{
  "n_layer": 9,
  "d_model": 384,
  "d_shared_expert": 384,
  "moe_layers": [1, 2, 3, 4, 5, 6, 7, 8],
  "routed_scale": 1.5,
  "balance_loss": 0.00665,
  "balance_bias": false,
  "router_noise": 0.05,
  "vocab_size": 8400,
  "tie_embeddings": "early",
  "beta2": 0.99,
  "seq_len": 1024,
  "train_tokens": 431400000,
  "dataset": "wikipedia_en"
}
Below are experts of layer 4 (counted from 0) of a mixture-of-experts language model. Rows are named router (the router's row for the expert), gate (a neuron's input weights, with its number), up (a neuron's input weights, with its number), down (a neuron's output weights, with its number) and show model dimensions 0-191. Each number is 500 + 40 x the weight over its row's rms, rounded and kept within 0 to 999. Numbers have three digits each.
After each expert's rows: a language model's description of what the expert responds to. This comes from a sample of Wikipedia text that the model never trained on.

# expert 18
router:504453488480513528438510589503521450395496499386553483455516503509465384533451435491569538506486505497549559409534499508525513477581502564467557546451476428500515487493562427497472491446466496507520462509543591450513479583478479496511527578514528549546543554516542529483492539486523550545540476474550493550478451529457544477469425421507487565515469560496525518549504572564512530476478464490519550515459539454421569493524539522519487574474519454483488485535517518496506528475531434464548515479535525503526491556550447513473531518508469498516547531544558501453430451518496533512
gate0:464489491470441496514504468495452529542400574474463483513442506488599534517534537513512565450490547576509502528508597481444526483485548510479428469451482451521564475532540573457481510510555523512502485426540576495504509399475474504526405509494496500512578485495534483469553506497588552482428463484479489509588485522482461529441567535590517408491542458496429487548456519573518461507552504496535489411452476539444486502521494490452471513462546468516521455495452521482515504491521497558507515466488483537526546436488492482498469477532448510524535493408536463507525549465494524530
up0:463481459452492537511477573423479466479543460505482500457558599415514546511542503530497455491491501493514465440470499463525523499450475514539442544551510456526506440514498489527458602489512537514474524487483543536507505530516438515606458486483416441455500526533521518435492560492471489457488503558507486479478462364492488489494498453485502529482446494470463464555489553428557558504543523554474518497451498516540497492502474503523580512469520481505527567488526497570492495488511488534472464568514532489484551477500373527485454499548525528489463496549535502476476459508457583497
down0:527491474459459547487514565447455502479531493440473503451531457558581467535570486516461456529553507562471502488580503493546501437521508543514492521529419474497484559472468571501509439490455474479576528518523569505493519498498514485515506487502487487510558497545489515551471486507505564499539458538481520527505497476545516502539513548561493430508488548543509525508458451492504392500539555517439582461481437475523460502467486583477488477505474445451435494501507513515560533453561538371442579466540492510529529500542523512524546510456596508469511548511494547510434526463527421468
Description: The determiner the, possessive pronouns his, their, its, and possessive 's after place or person nouns, as in the city's.

# expert 15
router:507538466476504524483493540498507532465462505497513495465552439488465555507438479479554521484530559510468490558480531433549458488468491524471494497503517460505542474461520503494476486532423532517513462471472536487495462508507513464532484543480432498531534465483550482482467564453500543554418524418461481477587464520523500543501521556467458488485501502484447516492512491398557545518487488480510485493509520495412448461459529465506475562511481511510451443564450438620449519493481493453514503470535535591461538508583511608578525527436504534566528477444523576474479406479566532426
gate1:398515545525498530513532470442497486525520492489506546578535446605474557484502424580562524528498474473501547477500452473481457519473493470488521566464514459454501519482510481552486468462519470562545477565511457478522501470491404522486500431539470561484554454477456512518506535551507447525453477477525532489481486485555501425505457476495492458542537529482450544499506521498491446489494458519421468427512522494587577431386485470521514464465436469438550486511466481512513481474532576472570525506463466517499499550495489489579468544393518478419482598494558495450497536608420489535
up1:533471429484515528479466523551513592499499480485529469490476442516566489480444460500459479492528511462501473528460476497500533439450506542497429481469473417489509506570548488503461472518555533434456485444473576483560476497522482575492519529434495453515479629499482421453512475513508511544533483484502502522517595457499501502517505555464517525465580471524468479482495485532509429553522520470475543511571488519475495564502454503517450521552530505500488461504514488490547546559516484569436540517520445525433547499421547498530522529517530516458464522502548441494549546542479440519
down1:512567553538537519468502530557461498488500432549451480422523457498478518583483539497512549524434457488607529572453533549486515527505465457496504490500524548498503462483478536491483385456487536511471494421502531498464511528540471537375511507502511555557565530506450503577515537453496519471501473467553561444520575452534431453521476534452505615533486543471546505485476489501455543453577544544445545482544551538452518540504490521532471512487508489501534515520470536459500531535520543567513504553526498506483461508507468497563458531518444562480532493550533525478455454510489506478
Description: Nouns and years for seasons, rounds and competitions after "the", such as final, season, medal, semi-finals, 2024–25.

# expert 28
router:450534477448449496527575549540515531549463518528529480440475519555508567484469434505439537520492464549493530497455438523466486501524418529565432532518500577543565501533503510566564474547494473547450491493459457555504542479534536537453467520472523459501480552470429455470516523451507434475534505505490467441535542415525478453487496536578543550544521533556574533573475515526490499452488532516452573503558526559519437547457474452559559453451458513483516527474571406505508492470559507501443518559478475536527498516596536477477533502500545555430490529439494487498470530473444480535
gate0:485466537483488527457472618521553458491459528521446519514552495535532462464482498469499519549487428477530541491505515438467451541493500535487535527517454472513503462559385418511507469532408486488487581534507517467527466511477523518504517396487536526472449501497422558453512478509421530447510518471592486509447488563489496442492465589507503495459502501532499512528483495491456536488503501456519449491442558508527472467491503445459497451520462521385497465466549535456559484510528460552490512485520488526530500579510552430500468444505494455492447543561480510498496566543508552516
up0:564569477484469390486527546571523484540545441508518497460444524432524499488465560542487475599506446463430476512481480502520463439510554491467476479500444516477465451518568501447465437510474510536537453529546500545577525516593468427527461431542506551561515533488529523481562454477477482480565518531493499577496506519517430563482459522530500463492521504443488476504418493498411497577483488539479452519530497568443529516500596493513488541471520514425493546531519472552514442534537477495469497510529480535511493513399505487501489511519465521492491576449503521434500529512515559537
down0:518486516500461462525522505495476500466507517500543519475529527460447481463529535476519522451527482525515518555526538548561479534584566526553475515420505567560550557501501423478510469531444447513507502572480507533527491487405492497515540555498459470487474469506519534534501467507535452475502511504636536466546511480537539435469506451520521478516493452492501453526513512523500502563381442469505562469461590500455510498502514451462482492500457534494500450539532498484512468430477561541601451456416514510596514543570531519461477470500483477535465515462464498506515509464495547479
Description: Clause-opening words such as that, which, who, when, until, plus numbers and decimals in statistics tables and ISBNs.

# expert 9
router:525540474487451560518483432432524599408548495555530508491607493562547500518455507478514523504545537451483503487497497425414496444523549520514515568472563548503527566525503557492486438504481521477447479504432445538513503499480466518504501481517532438525555466525570432444520514467445455475510499495536474506494537448536539458533540533484512531450512546510484541470509496514514485524446508592542491463500504473469446477488516499541441461525495560543532566446493433492462537558521501519493591531543546486442519473508490502520479451499498527493458502534505499542470486491483532460
gate0:492409508480506508503504566471547523443509488540503486441515491507503499549495480442529467525460533485504463532464469504426526523564510477486597507488503451442475450527482461556554502464471525498497542524498464426592503455491465466477419524597497504466529517558542501532478532480431487441500422537498472544493451492463593507469478474456492493415546537465513512576538500516475484481473563506502525491530490479490511508465522424507461525549553488474528493452501554465495504484534491519452488487484539505523497449511509515416504521609506458465534538592506526593410501503429478467
up0:500529507530471530502490504479498501517493431548494552551485515470512506482485556621491575438544436519454588523524475414555547482456491538508500539493434444521525489499518535542469505538528480507505480447526560515471559510585530511463498466518498526540475472506483420534500476506512494549551569522447473504533491499523461455521555501502514532559574486578488438498497505478495495491542468503479548485521460585481449544451473551544520485439522535529434488502533521497524456551487546448571515475479482522467535513440513479523509477445499486488558492484537544461491527521559445544
down0:444528539454463514516489474531489455460466543493492480574547498492497534547462457438548491499509528477461501532464543533473497491542468492442456489549549506556570506488415465567507466503479482527595494567525448431487474607539471525516508609562467425522470466490591520504531613506542555456507501519446533468513512453495519516551475485420416556505479544534536501458562518520460512453515555490542500526537523490523487471423463518560551501474535546477459470462477566491520445549528560427502491444438570564492504582504577493503492490551527533512480509469541505519467448496527535467
Description: Plural noun endings after "a number of" or "various", plus quantifiers like several, many, others, as in buildings, products, teams.

# expert 23
router:491439557512511577548528397546483496477460548440457550485448528512551545553552597527523487550517482565508477577521494556508489458489431545520540492567473457544459498480500528507499475496506463470431507445520543517465512488419418414515542520516448559501538538528510555482522509502482566467512507578582459458530527477504471540429476453463538508553488511495505471505480545491462542555528484554507474455518503455524513419549449465508464489449426454506495488530531602538534484537475588527562534510533415564415502521492574455508505477420514498462443555526501501518472587503515543460
gate0:497445483539438457534484471528498466500444481570501467528422532401464501501482515511523547580524526533518583446505548532467492524521549522491487493575433465542511540518473587501487528541513511532548504477568502442447463468590506465435476493536502526497543486507482543563513506537455490541472525517559436511537527475466484558450533465536504531489530471512544473501448535513500441532504468551458520522552464471454473485523418544524517496505468546497475561534503513579492475468486553496451554486547525512567507454536453437510481526507526476483516526470500476546524548489570425466
up0:506472474446498525589475504477457513498477547534511464458433474524514524512505501565440594495526559535586543526509543481422505451486484507508534458484439534531534524531566574451516513520504490554504497492536514541496479536535449542508466554493503501466492470487530518531465606497514523504476543491561499513533499473496563518460504456553523559508512475521496484487539523477437569480529576569528555504538434510473542539549464480533517530606479397544589491454526516530470522494531477460548489505383536443498490455509440536579498442489487441552536435471550521501487493553519516485
down0:520505517506472454517495441507573495542519539460447443496507535518455529465530556502545547481495533467462440542481493425460531512469544629491445468494522390505507441441565494524518525481436451476517558482497487473515455578515504515482513486535433492566532552549514490461490500436571436530505515507475503519487521505496505473537523488507543552430502481421472410474503543468494512495482472521493446574482526533528551466461532543466472492467484527453515513460455519444460540507465491524467466410502532475444508445417533496507415514524482451577486442459522460541489547535517480528
Description: Line breaks, list dashes, table pipes and == heading markers opening a new line in infoboxes, lists and tables.

# expert 31
router:547507517487529502476487509506527513533539509473435528548459504454507498526531458429474479481485499535512529482510491510568552539516490486434521461518584479540565531556470499523474578436428572526457531480498518552505452491512458496553502542603414478541470409527496549522458498565454489432419497519464476512523443475481521460488435434485541511445520490499423524406541461508522574529525507533534430497478514508492565529516535555439462501469555515450505483431493526511467488546443452499428489547550501516535535457568519494552503464533539434519523531523473565462618485592474495489
gate1:555536533438518516526485549514491537449471505535544507510495483547548505549487559531475431522596485523547537444432474524435432510542519488610502516505506529540496450457488488516494473485573474479480540501515529467464474485502515527465537553559479540507571562516493404438508463459552511554443495495495492472460543527476511578498491477465507458529490538397515524486504492539548537488506520497523527510496516461535411511486467474476482473510528453501460458537476566500488498558495543502492495495554567587494536480502528543522532516505473471465573455472444499504504621469513501411
up1:459546519527494428469465489457491538514501542440448480544467540483546499497462466494494544508504516493486540585515491450528524496511522464466502526495470574495472539506519531471560462550488547510576496481509511541539554431532482482600539522515492491501506443520490595639527493569548562443509455504508460478519435457499476476450516498587477520484459440563443491544472514528484428531494587523465501539496513518479538459606537506519487484420469528503533536445483565507489520487490535459498446538481489473518545471581502488499444468495524402518490519453515550488430433496472452470
down1:568520458504547473525467509561544520471518494559505472446464480436456458449525513560554502530417504535439500494587512513503466448472502492463492516552524514569483449511535531445517463483460475558526451483541516501442429562497538483519556436506531493480538529418515556462522554543490447478451505507561555504552521494558533502548435531502517567534524539525539508469566469517425505489503432566435462511496544530593513498510507474476551439558529484464522437414494477524517488469510506525462496540504502515561494550487515462536427424542578476467483479471538503553536537492466500507
Description: Common nouns or their first pieces after the, his, their, its, such as career, debut, father, city, his rep-ut-ation.

# expert 16
router:497492444501486492523501511485510552468556507495462414488469506555550481455541472470460509499479495520471461475604502549463574471374409518439517446544527548425554488551563520556594463485474439460587477498534493518532436522461559533552527486451507482454548499491513486522577501540517481542486568516528519529536520468522416483531453516561407515524517478538463408490471503527446534498446521558541485448569450519508460461482488484524478517542459530470492504484512461480555457547500509498526418509493522519499496492487574484487490464512459449443490527488537495528461526416497520483
gate0:445493562482548523463464447552486561516465486500536473523486403530439487562517556554495565472487536529529488448476448472512471451481602561548518488515527510486539520509473544542481474585476433542522505440522458475535503513522475458506515418488446439436522516517495501581537455529446463480519476470546589517479540541487481499485538497491447534491521513514512534534498537504478522482533443479488539490471417594547535481531519459524532462419538509539577536560556471556490516530484464456549529500459428544493552532558474480499473464537484447452549520506527484541508479497536483528
up0:469431462530552461519416485532548463524520538483565505478508557529528458488547490491569519458491518503553418534431437476465492459530532491456489472476466581512546463502495556478492546528501529407495555502522496458519474519529493448499476488475466496458484436497586473475519438454468520548402423465521461520585454503492480502476489531435463509509530507450537460506501480525465526491420466503549492522419557512508555507541456564511515462472582455520502540472590543512486463462484454487509472404500519480506561534603529533493474488492483468550504491537477563392509472431334499503
down0:527454515498551581569498471537516516450520501428507547537518554494503488479522543472497509540463562507474545536486535488481566508517473457537474487444401518497505456477466566449504520513454503495481538447536453520521532501559460519565458485490518424450448581489505538567457462533487541397549432551548545488508474389488506462475551504495554518429498470494537577476501490478506545507438552491497507541455504476496539519483552486529534552570479386467484478492518476458473496420548528577514477512558471455551516534504547448532585624542431546574442516478525595516496495474470482524
Description: Capital-letter pieces inside acronyms and organization or proper names, such as FFER-J, CONVIV-IR, Sirius-X-M, Order of Mer-it.

# expert 8
router:465500498530500421510527491542492503443486508526490562507523537500489529495457549503439467600429502434491540483504553547442525442504542544519546479530474511496422515480583554457477466461533494461531498484509531460533473459515450475529489457525515560400460545485509505464511478440501438506574517557406453536493490566511483529468539534488465471435513419533549465534514444470534552468490500441503520511407514484475493492439486598500559415515486507441522462439538516555581436488447566485473468527514533526466542504496518554441522484519555497528476616545571504489541568538534507551
gate0:449543540512452579555458510512458542492552545446539446515527497518541491527488441500483448593527546434466438442482480535512533519542411500481529533451419489516522439547502515512595540496449523509517509511476460491481513499516535559519463460470505502523557525550458512427484468469498486523537549489507450456457537477450564479478568434531502450543487462468508410537421527538538445532474525489525455499495488455541485526467469542510460454447470519457601567513469525507522521515454510471536474501507479453514525487469503419559473476491496551512540448503493461544487497369502463431
up0:534519502499470539583454462544488489427523541445556574495485501524496519517509552498476411539464521575452551527440435540513492502648469540479486484487433461515559529556492563492559485493500509537560519524484433492546420520526488569566499565528492459502446599522519507492440514489517521571493529450480471523551506547528555539461508483511542502522527468513569516514542456533521540522541478606530481593543458475600517435506510537485495531443429518509472547471505518489475495446443519499595455529445520497491530550500506406515499494501515456580514502495511497515413465496502564476
down0:566461540513554509529492456548522538504472434501572494511524499533390525488494532507565460435534535463563487484520514533540487494561489492468530523490473455484516532491494465461486458505552485458502472575472528417519554481447529534571508512514457433426462598526471487452459547561519540469500558442514491434533465536523527513489449518530559564442456499530537508544558457597493441531500476463561459453491466476497540489409482526464449539489497526529497524465467481495441572451455529489469544483481463478516520468510501520535499508476509472462538514464500508545484437538458463448
Description: The words and, or, but, & and list commas or semicolons joining items, as in "textiles and daily necessities" or numbered lists.

# expert 3
router:517471453470480509421492499467469559530513480514541521570506526496505527512525502511459436581530463535459438483485467466492546495507425462588477503541499541527484442516440489501469443476512474464458437471598500551461465524550453518498537430523548529507441411499471450569506454527457554465459571482472453495448527488485516494498467459515575464465407446436424531444512432569523436473595503519429473544546429554499448515461492458425501481516523490522530535477526499517542522567478533541484552394491520563537482447421551520557530507472488533491436420500460570452564479500468483519
gate0:537496454529506489466452514528494464495519489474496519494517508504502428453551516495464489525476521529468490494462482507440490522543438491435517559461521528421569510490534530494483470463497467501525446471400514523512484484427508553498503444500411458487493496496510560432549474500477402555586444519543490467426510445485528509533471521461514499445533521524401542500483505542413512457449513584471425526509552488520480480456472513522502521449524492466552528506474517575438464512488425505441501543466529503523469498439472514494462507578497480526526544506498474520454470476535531528
up0:511532505474528477512487484453511535544478446565536508487547465477508464551463483522482450538478525422529542518514463502462566491510504488419498524520495595458528445504536497486484533462569528538511471442533485495502475468504525507469442506427381482525477502511485560499481501504426507422477525462437499506524569456476524555508446506552531551472467477457497522437565502540470442454572531461550522538591515420466439429490461506566498544471459448484534530503506499549467490581560438525562477437554449534522547499386469531503511514508475494535552519502546536481456337474503495499
down0:512515519500465486470534560572503504454542569509482504536517416522460456489453460582470447456472518494407523504475473475474468491507531537545528494460587420444466502522574518519427479540429484535467468490535436492442520533594378476414488552477486525565542530475455519431451557448508495481473467451478522496502521503512596525565492470474544500507464565433479495490481558481483477499491541516544471512483454512436474523514469550491527531532498532504481471456490504555526572504488476501483532447552521539537454559477541533484511535515594546569540478454463492500502500525496479497
Description: The word to, modal verbs, and verb stems after to or not, as in attempted to determine, would, could, can, not.

# expert 19
router:504526543506491453543487498552486502517441457518476505485435512487459510476462502520531452524501541460511473455489483482466488491532553521492489457398495460456518492536456532468455477555502516490525443506481514461481484523502511554454523481529568495486513493556439517524511514508464450509487511503485444465462586581481548546544495548537557443458546417499537507560528475540456492468412530457453501413501487487481524508579541551409520422472511509554516520527578445448486505458501502486428448449494517475425528542459439494432565540465485521533431507472453434511496488512484476555
gate1:404442453472587454508485479509488493493532521537515505527517516499542449479488505451496482457523509544433475479443454518448421495534493482504508530465605508520483460516567474500509482496420428472461454542507524500543509490495560452499558490451536502446456467503519508457490544459515500449526502502417486502506414519480492434548516549479504521537521508532494493501488550483565479483454502562572460465430522507583599490551484421499479546572457446476450519533483520429485504531466548537556563470514490433451447474491554415473467547518474506488584514545513459579528437546478464425
up1:573464551507552476507440585444456493446459490510492525522525527489578457479507551532557560465507480447553526489468470613497503514539486428473556489548526466479456460437537525532522506488529591520524479521508481607523603507469578491520506533524525466462417504459478563544497442443484491493483471588433396525491466470587531568511500487481492500516494559538483506433467501445582492520452435443544466543408552493470532461531517477481505498449509543547501556549520535515469458493487586495586504533480477486451513476467435450461453520561525630501462504482481514523499482505415509440
down1:543505437525500567538581509506560476538482518379513441502566506489534425464520514473469477495501636486476512504521612560474490477459444562558568620522485520455507459570446472564468498490480532532508565397527482454522535452490496537493513487493526497524553463478479469518542475532498515548469519556569502536525451469540555458502475493514504453493469512445503491514504546552535465472556539517445493501486504505453518520469535581556445568505507499446510523566485494403483441595482434485532493496577450497467427532450466469559591446505525528508438500540535556467496492457463458541
Description: Spaces and commas just before a year or number, especially in citations like (Benoit, 1965), birth dates, and 1800s years.

# expert 1
router:485514524485464461533485528470433545460473527503506442471432538509596451517431510555448510545479587465464448469419533538471521500480519536538543536458523472448530506471447486452460557525447514503488489525467524564506508487555541506531613516507522468438514527437512532517465522518491466482475507524501510467474549477501432487474451563530586426471454521537477480515539478529510487422428548465444449465501515506482426539491476485483525542471500476474471466482501461517529487488517564542581477490432532524431533445472563490513537460522451498562472413494440514557527485452449422467
gate1:524617489513514460475506508506461543585434552467466538511552387499460494434517516498531522542524582525476554512380499479458530502430491511512439475550516449483552553486548408554543538418539476538491472483525463478488469516565576516487478502508547462562466539534502506561532411499512452489495541515594514529509453478469490437575499516536472473448569531491498514470510535483472562506490535482523473490422503523479469494466519464467486494503490475525436494486430454522468481525495560595516520471492422591537438478471590522534500518471464499458492497464492513496520611538519475525
up1:534526506557514563575498449464442568456517499558501503538547566482445543450448444530535461464511464449459435538520477545507501490499502458565506499548491507443531515452446477421511514541514453509503504529505533560412465592497584492494573457486489503488495413469565499444521505471508462508461456553524577519478492507416504563506479546423515492493475464546523549511507487484493439411538459481524449487522451521469493533554496546513483597414425527496478496534496477474483443513526483551521544590520553496402519495591495458507515544536504530496468434504501478463485464480506543540
down1:495526499417469506496469508430451520488456469452479573450473554426454478493459554542534522470452458437495412550563487563468488524503530523514535465470495555520509523492474512491495445505426463487490456492472465536520534524550529460525461462474497478476544534482553439573506490497505523640423525523488506514507547479503506530473547538530539402477452511544501483515444522476483497481460493420446479513487405494503495517434479464548486509513503462481532489485583438602491456518528531478473551477510518457470545522489520511547475501444471490407510538476516406549473445458466401427
Description: Leading digit groups and final digits of years after month names or in, such as 201 in 2012, 199, 202.

# expert 6
router:552506479468447610491510488488471521496481421627506467482501433570448481475446497459423478446451528513536537552516552466559449475601519514521552528467571480509474534518419484483512481520533460497560570594501466469571494438534454434507559474544532498513522464487489432427540460482491547505437416484502497512462534492464508490523455447525450448434482536482497492441501470528515538568443496537515503407536511497513572419468562515506499484536559571485482562473516498518483466523470511494562483521525517555447434516460524569473510515497484562476479442492439499532523553461452507448
gate0:531462463383512452523490486520533459468390536576477443555516528479572541473493434461543491472544552525558523505516482508507451465520509533540507494607484508503517448450492518522582455447525518509551503503548508422496536517521483498434566480513487542430506532532518524437508485448486454501538476485443449568460532466575475464482550560508565509584533448523518521430558567516528491470476444520538459534507489505497488504431584514450486441477514486597511484506441450527411500429522444490495529477585523438484514449521482461498518500510519501457451477478472485478516521464490529499
up0:493436465461550490476511422467532442450471494467526429523499550514498569452536475503550481421497526572541554612532471503526447573522517482519480489540494561495564468526453561488498451440496515477521480406538529503527486472522427503448504455499493507489434525467514512425464538457544483513499472506450428533448485509461537583571491494494512511463518438570499545435556460539483438522487450526499471582420514493485472507456451509431536462504522521544526511514544471506416464439519538466526531523546534548524498444491506507481477422491482439492477534555517537565505507525409539546
down0:488511522481465529451454438455564473520454490500477470494428465529487545537514475555403551491548543519490469490612489398497501476490492513498512446421482484509493477509497443513529517453537481456519552504544480523428439485520582516555470524394483530496474513510550470446523478553506557579564558565503573513553522506535491520550538497482398490496537492503540509467473477497525506474537515506470524451461545437502487499484484550514391448499599485551551481519473511547449467538463421509572442478464463471533476514525533473536494479497566448525493477547556480482515511489498478592
Description: Table pipes after team or person names in sports rows, and head nouns of institutions and places such as Street, Stadium, Railway, Records.

# expert 10
router:525493499542552434498447490518515499496505493401473443458429530444492513612534454492451449457504451492548568539536501520563403566518460471429448471517464437466474545512434442433473460429580493523469515490425506442492449474469489545482460473486477530553454527487567518434475537552531516476488507488464504632474490514398489538502517376540495523463531491487534542464502469544540446532473454496532534528460419501542499485424444521418540505518572444515467514512499507506541504469411509473469513507461506499479466512518498497524434529554523522499497472563481528530443478488441555528
gate0:474525488496547491544492548479474490545492563541478485482427485455509490480578490384528436472559500506460519453480442460470564503491517512528429428472503481457427511528500541511423480504573554514499435485440456464522528482572505483477480524460503462477462444494517508526496448459510492458484569472461539527521488487502489480499506496529503514467560464574516439545442530468440500447484437527458542420529478507549545485513562530454484483459526472500539500545504536488467496545573464558477463522492447487526444481483486507552524440485491500533558479475469449449506503447497455519
up0:432489525497404531448532459564556562510474528474554544526539474443468463512559488556505553499470493498493453493494530535515479526476482523522534476539487583453470563463518464485516502462464487452437515497525489453543526517491427529487470509499478566479500517479564490550550497540460449531543562555558496448523486489507425496570551466528433520541449536514497523586444510456587579520519473558536519499554460533478543563553454491499489531548554473502484486483514531505550455492425609475476499484433537467525589533444564487468566521504525510543525514545582550546543459523469481590
down0:534576477514494499430531472526497477494497469549544462521434503570490509494468511484490429490526560519520561481511466529529433434500512517501482537513569486485436467466483465502531502482516506452512436533480542487458540537540498390515481512481555529521514450509480474478504545514537511415481524474557479517504603524484540494452414469470546524443443448486470508564501606562443565418513460466500554515517517532532458501531569543508459494498557539467478568471506440523515582555487538521474487476527540577449524519554566466463538533511480480525561531549406524535438577505516510484
Description: Opening one or two letters of a word split into pieces, often a capital or hyphen-joined piece, such as P-igeon, -c-oloured, Meth-od.

# expert 4
router:504520536504530563468539502461587483476577492431512527525434534505457473532556445491548558429534567554573433555502465455439517470494536532565519459491482472489466462491509490568475563531485512478476598496511503498554529541437384506539555481553440443471456564581507521511507443541483495521476484468512412630457486588529479515419521478482453447566510473547515431492455525500517514460517466475440498456469451510496461525450477516475500548471496491441505504466568587519524470454557523434469525527550504456473485563497422494466510483535494510522514498500527379522540553524484481466
gate0:472505491459520455466547562479504594559482481546444496517470534475441439526576537409546470456527527532494481514495445594445471505582551402524477482520540449535482526594488486494511540473484440555520473507527513487486447507460477478521468532544506460501498479494452497446448524481427435451552457530532516536479469573509554453461546431454630496574511468512510502439467451471487538509545446499495479525501498443515515526472482525513565522441484539447474483486434531533437499463524453572530436484481450502446569507520462505479556516508503501503480533576501503494580532520562509402
up0:468521502498521466549509427535550508525542551538523519477509452530545494408473431557527502523568514487558503406434548483485615477456460549405517504540443460521462481507590525515500540592579495452534466426493414450495550538502531487496529460475490472484445478462499430504507476547565477521524524545554499509475538472438480530531465664494489534499430480513484475522497481578428518478459522509453534520497527406462497525566488489514462526472557596526499518530493468505513518496495488471542482476574524487501434509476471466499460469473488533488472487459505409541472472483502494571
down0:564541498504481549573525525497493460489439530483494530572593546509495582514458448518538451577379501493486520498495498514556445569441581477468566463543468532525552507496538466493546508457454471466573455487483586509378520504491477449514543471504442502517470509549558475554498567562562462494508526569547496452500535481468444497512484539546502563530508467514554519546467584481512459532525422485525449523551530480513497526551494502570463500495456482495541465493483462511460471441439499516451487483493500519457526443457550518503569481429509494505438562499531553474471493582475550511
Description: Prepositions following a verb or noun in running prose, such as in, by, with, on, from; also first cells of table rows.

# expert 26
router:536530499488524520483561512534525512480584494468497492445481480456414475489485531496470473482499488571538543496522478505460449520378511471498480511464519496499424501560467486513497470539444567538514477480461464485499484510460554526504534494526543520461461511528464539545499535493423473456507526529469489484429563489556534580596524501487481562533471460451485490468471457521470564507531507505508459522469426534504506459462521535516481521422560525437513512531453534495490455540508491504463454456542525527422500497482496522505459472512459507494506520500512599527481441498495455525
gate1:527540482545559508484535481559472379469530560491476541559486505550515466536495444494514509423554456596510458535492561482547484530437469485537477520506504531479565528433559441501524488531516482518508530503492409526517496508524510472499587462471551498483495448524567529490485480567484584496493469456407516467564498421506498512468520530534460518445516421515505472566515482509493542501485467448503476412493523571477495521537513469532580466519494472574473427539509409571539510524458508491453543525556487497504460443513456454475592463528524563508507481472486492585454554486526518560
up1:538503471506574489539495495491544529475491572506537466521511497523501517517474487534540502451500479557521452508495532530510506507487474470534499505514533443570468522447556496530509595504507460459484478505498479463502510490536532477509544480448468496491534517529505516543486498563462411527492544521439412553494475464555505549443459580504469521496561544475539449523568491491527636527529480488504463429575455535455471513492574527544560482465576412550456446533471434543543482528491510543502504464518470502577477456490506470495506507577511551470539539478428598520529567487550529495
down1:571526455411529593469499556566521498502456527497602464565517489503503484509565506553429536479561431497479471425521501443544535511527490510525540531582484486453514433551448536485448470511514521410503482477551502517508472475521482477484425472438477491482501440444493533509509488516573468448462411510482463463488516532458498519556469547514508525468450521495488443535432500568481490499502572520446561474463536513563476518493478483474485468531509475479430444510509482547505512545565479489543516481483491448515440531510484480501474478556516459543492438548467475468419520529478536461
Description: Blank spaces in table cells after pipes or before numbers, plus infobox field names like Born, Genus, Coordinates, Country.

# expert 17
router:473527515502563497508536397521502488546529534456501563554501576532516488522514438474457475547568534530478533447474530502519530595427490489466575457510508459510534541564511492512583540474482466392512424434555448486446492495499483529521489491454478472466484470545541526468461448492578598477538484496438477466539478549520541540512505446522465504447549480502492509524514464523546484455468437486460567531480551530520429546555433477522451539495487577529476502514521455489485514483537478535416508479426536436494552549573453508489520485520508443584552502459514431513442533468544508514
gate1:559524477518500577493560511423523424527473503522482529528526440495482512553488488515438501435427560457514495448505504537517501584558522531498464493447446517438550498487494516475533475493511470552524505507531546470568502530452505448465498469543481479533493516487490510518556534484428501510480523487550518482464451451483437480480459473489532506536502485475447435546613487516539528517507455542530399505462583387418511509519493425520530542458488478529515562462470478447541485495542516506487430470570450411538519532455511443483536526534595502500505561461517506462560577515509447478
up1:492476519562495474525470497483529544502539554443578439469537558504398550457563491518519500552471536464570490484489517545556473483519422468496531512510529494484524481464504493453473486505462531428534519462514441461482479486494550454481551431439527485514514426502456490515518487501545497484478481476484535538496518453519544468446513492523414549490551572449472513515498478560503473475491480512479478489488490521514548461493565546504459500517525534545567569508413489622482504509508465500455505538402500448465465510516529475481486500513470456592530554499482457464528472480460580535
down1:505515539476489507444524532507486461500586542512575452514482487470506498532574438467474452515532421519466577564524488514501510608466459451479451558504490441444565456391501553504429470528488524517530463473512548483459559518500465514624495506477428546464501470527540445441516487471557471491446463454532489528434471578477510536514471505447493613557471526498507482510474532509517499554504519477502520503472511521469541535483419516448528443541486484571451480514466573458532557482573454522477479543525479504523512490529449529522474467477522517489496533547535437515529462554522513556
Description: Single capitals, digits and short pieces inside parentheses or table cells, as in acronyms (SSN), years, (Q), per, sqrt.

# expert 30
router:540565500449512572520586494447538453540504504465465499438517457474521457513483500547537511493520501495448513523513486474493570539520478527524397503557416578486519510488496501544541512546535522454518460523575489583456558542417494454442473481501546499530504463410533578532502457505455515505447527557506463451482500456530480466493513478470498504459481413472543517495535559475573511480528523487510483480570471449486457480467437473469517461459517472485518519465511565474484492514521553491497600504506444525460490528387584535503545496480486468523558430504583520514534546526489483500
gate0:466518499528495430508391509436526429494463532562448525498527498484488451507537487507468507507526488509495475549498595450543525475491484482481508489465520507531534543562527523429523562500486505564494445469440521523511460495524562500558440528507443534485493477525504479435501534456452488476536449441526497503471473532493453493529582489453535516442481470566532454491504478516483526416493509536501420448510463475473492496535509469578476531484572557428427429562473417470510463485526463475439506434498555482483498500528425439482419490518495512510516540513614468500541485450432537483
up0:459464501512526513485454499469547428491506597540550476453537512423424469550485372504443482489448495456501483504530539513482511475590506483550536523473506488472573479534539508492518445455478551494517542460448513501482465484527491537555531506453544493500540514510435439444529564448531513498581446463468476556454497513476539506579491500528499525498562486535471500520465455467498537509569464525577459527451512565464488514553469501511428532480528491473471499452468447501525524475612515501480489523548578541532407452509511456551440484506528479479490497436509468517458428548455555490
down0:494525538500533524431473499399432476502493412627450467502538452444458472510509505496536557593403582489485504470479504496490499492556551515554512449506454515520477496516530575452498456570482475531522428583512539484570496476506547542566503496424481520472508500464448519431481489508458459410456526411488463494484513525522456486462520500478478532487486537496487526499566519475504566478420459494473420530601494508523501487542491483494474481479478551417500508481526504493475486531527538512481451453446403502446485468464473460565489405518482470555479490491563552474490525469434553453
Description: Forms of be and have and the main verbs following them, plus paragraph-ending periods, as in was, has appeared, had, competed.